From a checkpoint of a small mixture-of-experts model trained on Wikipedia.
Size: 8 layers, width 192, vocabulary 8192, 25.6M parameters.
Below are experts of layer 2 (counted from 0) of a mixture-of-experts language model. Rows are named router (the router's row for the expert), gate (a neuron's input weights, with its number), up (a neuron's input weights, with its number) and show model dimensions 0-191. Each number is 128 + 24 x the weight over its row's rms, rounded and kept within 0 to 255.
After each expert's rows: a language model's description of what the expert responds to. This comes from a sample of Wikipedia text that the model never trained on.

# expert 14
router [157 164 124 129 147 128 118 120  98 130 150 137 152 151 159 141 129 148 110 124 113 128  87  81 105 142  99 138 140 145 119 135 140 103 142 122 123 136  85 102 144 104 165 144 107 147 145 115 116  92 127 126 110  97 137 109 132 150 116 106 103 119 147 121  83 121  98 135 138 186 100 135 186 107 156  83 159 116 114  86 139  91 163  96 100 155 128 113 120 176 188 155 152 147  90 124 110 145 122 157 136 141 135 137 155 140 118 139 163 134 128 121 112 142 154 125  96 158 132 147 140 104 124 121  69 139 160  85 165 145 147 105 162  97 143 130 146 134 140 113 134 120 128 128 131  94 125 117 138 156 111 187  95 145 142 112  90 100 104 147 144 114 143 107 121 116  91 136 134 125 148 146 128 105 117  93 200 161 102 120 113 125 132  99 147 133 157 124 149  61 142  92]
gate1 [113 142 150 134 125 120 123 154 129 121 123  92 131 127 122 137 115 104 147 105 156 130 150 120 117 118 115 104 124 132 117 159 100 145 134 137 130 157 167 121 143  95 159 170 158 103 177 103 121 131 140 119 126 106  72 126 130 126  80  99 128 140 131 166 161 130 105 125 155  96 137 115 100  86 101 110 152 129 170 102 159  99 109 105 131 103 146 107 128 128 152 104  95 100 141 162 136 121 115 118 119 109 127 127 137 151 153 143  92 147 138 149 128 120  70 111 111 126 140 130 129  67 136  99 124 121  83 139  98 194 147 101 115 156 123 135 158 123 148  94 100 134 123 127 144  79 125 167 171 153 115 106 116 116 138 161 153 159 105 139 146 130 116 118 129  98 133  80 179 138 136 176 130 130  86 131 128 134 100  75 115  94 103 140 127  92 157 148  85 188 163 130]
up1 [139 166 127 131 141 150 166  81  91 122 122  80 114 150 104 140 128 101 135 110 170 134 126 144 160 202 179 161 173 134 141  86 149 135 140 131 135 154 158 124 174 146  99  94 119 146 126 144 113  99  84 189 156 100 133 100 120  99 144 168 139 129 123 106 114 121 151 127 122 186 137 108 155 116 107 102 112 138 161 135 137 157 139 141 135 172 119 142 131 112 117 132 167 158 118 142 137 162 114 124 107 145 146 118 126  66 114 131 146 133 110 157 124 152 122 125 161 123 100 117 117 124 147 115 112 111 136 100 123 117 116 144 146 108 136 137 145 103 134 138 135 127 153 123 126 172 117 126 116 103 123 147 140 113 163 126 124 101 148 108 118 138  75 123 121 194 162 115 160 152 102 103 121 155 105 120 176 144  80 134  98 131 165 102 110 142 124 110 182 132 112 126]
It responds to: Vowel-final word pieces. Short vowel endings of names and words, such as a, an, ate, ity, ary, in Whatever, associates, Monahan, Paniyaa.

# expert 8
router [166 146 103  96 159 140 129 150 103 122 116  96 154 163 171 153 126 129  99 122 132 101 115  71 106 135 110 113 133 158 112 155 142 129 187 143 131 124 105 111 159 109 173 145 119 156 141 117  99 110 141 146 105 137 143 111 119 145 124 120 107  95 151 117 106  94 107 125 126 173  99 144 174 125 163 106 136 148 110 100 147  97 137 101 114 167 142  98 166 129 182 145 140 140  96  93 136 126 104 158 140 103 126 115 147 156 104 176 161 134 139 137 111 152 131 130 108 155  99 151 154 115 152 115  68 165 151  93 165 139 157  93 151  89 143 132 119 150 173 127 144  77 145 137 144 123 102 108 142 138  89 136 117 154 153 129  94 103 112 151 138 104 138  92 112 105  88 132 112 137 145 140 120 104 108 104 149 137  94 114 133 160 107 114 148 110 171 103 159 114 136 103]
gate1 [120 127 158  79 126 130 141 158  68 177 115 148 119 136 106 126 165  99 122 133 119 144 153 177  99 130 120 128 148 157 115 155 132 136 132 143 125 104 131 130 113  97 137 179 122 132 156 116 111 119 134 128 127 148  80 136 129 124 140 135  98 107 154 132 113 151 102 151 117 136 136 106 126 136 163 143 155  86 153 127 162 117 160  92 181 160 101 130  97 144 108  93 112 108 155 145 138 148  86 167 101 116 133 135 108 123 152 181 121 126 158 137 155 115  76 134  86  61 172 138 125 132 108  87 104 133 112 158 133 114 146  76 112 158 125 109 107 144 128  86 134 154 142 156 130  78 118 154 143 127 119 121 132 136 121 163 149 157  74 127 142  91 111 105 146  87 109  84 135 151 158 153 137 125 130 141 126 154  92 145 144  98 122 119 128  89 128 148 113 150 148 136]
up1 [165 138  84 182 134 151 133 104 131  94 146  98 161 130  96 115 130 129 143 111 148 124 133 107 118 167 162 154 124 137 123 113 103 130 148 134 121 167 156 112 176 105 109  90 152 173  98 147 156 143 106 142 134  82 140 110  79 125 105 147 150 133 105  91 128  88 103 132 132 123 144 124 153  98 119 129  86 116 135 116 153 136 104 159 155 112 143 160 125 124 106 119 142 152 116 103 125 135 163 124 152 139 125 158 151  77 128 112 125 146 131 138 125 123 124 135 184 158  85 123 100  85 154 154 149 123 150  67  86 127 118 136 134 106 138 110 159  87 115 140 120 123 168  55 160 183 137 126 158  92 123 163 130 117 126 130 121 122 154 138 126 169 123 143 115 187 139 152 159 105 117 138 108 146 119 100 172 145 127 134 112 152 145 131 128 141 115 118 141 118  97 107]
It responds to: Table and list delimiters. Pipe separators in wiki tables and dashes opening list lines, mostly right after a line break or between cells, as in election results.

# expert 0
router [162 163 125 126 124 137 106 115  75 128 128 125 144 183 154 146 129  96 103 127 117 122 103  95 126 156  70 153 103 148 123 147 141 108 140 142 140 132  89 100 174  71 139 131 123 147 148 132 137  77 155 173  97 118 151 109 133 124 135 158 116 109 138  99 144  79 105 130 143 172 109 129 183 143 138  78 154 135 120 136 151  98 146 113 125 151 148 110 142 149 139 135 130 157  98 113 140 154  81 151 121 118 141 122 163 140 117 150 153 135 129 100 125 165 116 113  97 151  79 131 150 119 155 126  97 137 145 104 116 118 132 118 132  83 164 150  93 142 157 121 126  95 140 139 148 100 116 113 152 128 107 175 112 131 146 121  94 134  99 182 129 108 145  99 140 100 109 144 113  96 128 167 115 126  96 109 121 139  71 128 131 143 134  82 172 126 147 118 157 100 123  94]
gate1 [154 150 127 119 165 135 109 126 148 124 110 102 141 145 112 132 170 145 145 136 128 151 155 152 130 145 132 157 124 125 123 146 172  98  80 112 134  93 162 134 126  81 135 150 161 113 143  80 150 120 125  92 152 130  74 137  89 111 121 112 122 107 128 140 125 120  97 130 145 120 156  79 116 139 152 145 121  86 123 148 140  94 126  87 154 138  99 108 139 137 112 114 121 137 156 147 147  96 110 140 113  99 145 128 103 120 135 149 118 128 159 132 130 134  36 135 102 121 117 146 144 103  93 110 112 146 130 136 147 133 148  95  92 126 155 145 133 110 120  78 103 126 120 130 133 106 116 181 188 156 113 126  90 139 163 129 142 190  94  93 145 135  88 144 133 105  86 128 156 144 157 165 117 101  61 155 125 157 117 124 111 106 138 110 114  90 118 150 133 116 138 152]
up1 [145 114 121 123 102 153 112 110 141 120 109 113 147 112 145 130 112 117 155 104 121 107 142 126 119 187 152 160 129 188  94 147 114 150 183 125 124 122 128 139 183 161 104 124 134 151  93 154 142 145 108 150 117  89 152 108 107 124 138 141 138 138 130 106 186  53 135 117 110 176 136  99 154 124 144 147 119 132 142 131 137 156 139 144 156 144 133 163 130 172  69 138 142 143 132  87 137 143 114 134 131 163 123 148 138  85 124 152 128 135 129 166 149 117 120 116 173 113  96 110 145 125 122 109 112 127 132 116 107 130 108 101 112 115 128 110 135 111 143 134  96 151 147 121 136 170  85 114 143 121 104 166 140  81 152 143 137 145 146  95 115 132 108 148 101 170 161 167 163 121 100 100 150 163 130 117 152 154 124 190  94  91 177 119 129 133  92 141 163 109 118 130]
It responds to: Final consonant-letter pieces. Single-letter or short pieces ending a name or word, often after g, k, w, such as Gunsmoke's m, Hwy's y, deck's k.

# expert 7
router [123 145 130  92 159 153 121 159 102 139 144 125 134 153 167 122 126 113 119  84 125 117  98 121 120 135  73 119 127 142 121 173 135 123 120 145 138 143  97  79 164 110 159 146 114 172 133 117 130  95 164 149  94 110 147 129 134 123  96 122  86  85 155  73 118  92 130 123 109 166 115 139 167 139 148 115 118 141 121 112 172 110 118 120 102 137 137 126 117 159 148 119 140 138  96 111 138 134 114 156 135 116 150 127 168 129  95 161 109 138 120 132  93 125  97 104 110 163 117 189 165 114 137  87  86 152 161  99 144 118 137 100 132  90 185 124 116 118 148 130 128  74 119 156 147 119 101  78 120 165  94 156 105 138 168  98  90  97 104 158 104 107 144 106 117 119  98 138 137 141 140 143 104 120 119 104 145 153 120 141 123 152 125 103 156 136 165 125 160  93 152 108]
gate1 [130 128 129 138 172 146 109 112  97 133 136 111 137  98 105 123 162 112 166 121 126 137 129 136 170 140 111 119 144 141 104 136 120 134 131 142 124 103 150 144 100  82 126 141 160 142 171 114 114 141 183  69 135 132 103 169 107 107 106 130  92 134 139 120 119 102  75 112 165 115 148  86 153 155 134 145 114 108 144  68 143  74 129  80 120 113 123 118 106 146 106 112  77 123 115 152 160  83 122 112  92 110 114 131  99 153 131 134 149 138 193 147 156 115  65 114 113 121 127 144 134 121 130  98 130 152 122 110 143 163 140 108 119 124 133 120 152 105 121 110  92 118 143 152 149 117 146 157 181 120 135 116 103 163 147 145 177 189  86 140 127 134  93 124 140 118  90 130 134 154 137 134 166 134 112 132 144 117 109 105 121 121 132 142  81 108 153 140 106 138 168 108]
up1 [205 126  95 166  90 124 147 113  93 126 130 108 123 135 119 124 126 114 126 102 125 125 127 134 133 152 161 186 170 142 118 110 111 144 154 124 126 142 137 100 170 129  83 122 138 161 144 172 128 124 119 161 121  78 124 140 100 117 120 156 153 142 110  83 130  85 127 112 141 126 124 107 161 132 157 145 124 117 136 150 139 172 110 124 178 170 149 149 129 147 104 146 121 160 118 140 133 147  61 117 125 158 171 133 135  42 124 134 115 141 110 134 155 149 148  95 160 129 101 136 107  97  99 115 126 120 122 123 108 117 120 104  94 101 119 135 106 113 132 141 124 163 126  87 116 179 112 116 142 121 121 147 158  96 152 121 155 109 136 119 114 157 105 135 105 176 134 162 172 107 122 134 113 148 121 108 104 120 115 170 138 140 177 119 124 151 105 126 168 150 107 111]
It responds to: Name fragments, music contexts. Pieces inside split names and words, such as Whitehall, Memorandum, Standard, plus hyphens and dashes in scores and tables, often in music articles.

# expert 5
router [164 132 119 117 161 123 108 135  94 110 139 101 131 177 167 145 142 108 138  85 118 113  89 119 126 139  97 121 139 133 115 136 136  78 174 141 131 129  88 109 160 100 154 173 115 139 135 117 129  95 130 144 119 110 132 146 125 143 117 148  79  96 123  95 105  90  87 130 119 160 105 134 180 138 151  81 154 127  86 118 129  74 164 109 117 143 141 126 116 138 160 135 125 147 101  94 150 149 114 132 140 133 149 113 155 167 122 146 127 167 100 123  98 147 134 122  92 171  95 159 164  99 107 124 106 145 161 116 155 132 146 100 123 110 158 136 124 152 134 111 145 106 117 164 149  87 133 112 119 139 123 172 134 155 153  92  87  98 101 154 166 123 149 105 119 125  98 133 101 127 137 143 112 124  93  98 160 163 122 118 128 147 109 115 143  86 185  94 160 110 141 118]
gate1 [145 161 117 125 147 134 125 151 126 131 108  77 141 144 123 159 137 133 109 112 127 151 160 184 122 134 112 161 100 137  69 170 111 143 141 144 124 118 121 147 103  85 142 152  95 119  97 105 116 140 140  69 137 148  75 126 138 130 146 104 130 138 142  92 131 125 104 156 170 151 111 106 129 155 114 138 150 115 115 101 113  73 143  93 176  92 123 133  93 133 127  72 119 136 110 175 144 120 112 137 131 157 107 124 121 121 150 128 106 139 153 156 117 162  82 122 129 134 134  99 138 125 103 149 137 131 146 162 137 123 133  92  75 137 148 150 127 119 125  95 133 130 131 158 145  62  87 134 170 129 132 130 107 143 128 140 145 151  77 126 109 152  86 127 175  80 119 113 130 129 110 125 152 159 108 121 120 131 110  94 134  91 140 127  94 126 157 152  95 185 141 127]
up1 [190  92  92 120 158 172 147 129 112 125 134 115 130 128 129 137 119 134 172 108 134 124 133 116 144 154 153 148 133 135 119 102 115 108 120  94 121 131 111 158 185 136  71 101 141 171 102 140 140 138  86 177 150 105 137 106  92 100  91 154 145 149 115 116 124  77 107 155 102 134 140 111 134 136 166 123 100 155 144 139 138 130  96 146 172 141  87 136 110 136  91 117 114 122 136  89 123 168 140  93 122 151 131 156 144  91 120 132 134 156 112 122 107 123 123 113 128 147  84 116 114 121 131 113 104 167 125 112 114  98 124 119 125 106 150 126 159 125 133 130  86 165 178 149 135 155 114 116 132  85 110 165 185 106 152 166 150 106 140 106 153 133 138 122  97 170 148 170 139 117 110 129 123 152 127  96 186 138 106 146 120 147 123 122 173 139 131 102 160 121  89 105]
It responds to: Articles, word-inner pieces. The articles a, the, The, A opening noun phrases or sentences, plus inner and ending pieces of split words, notably eldest, Digit, Globus.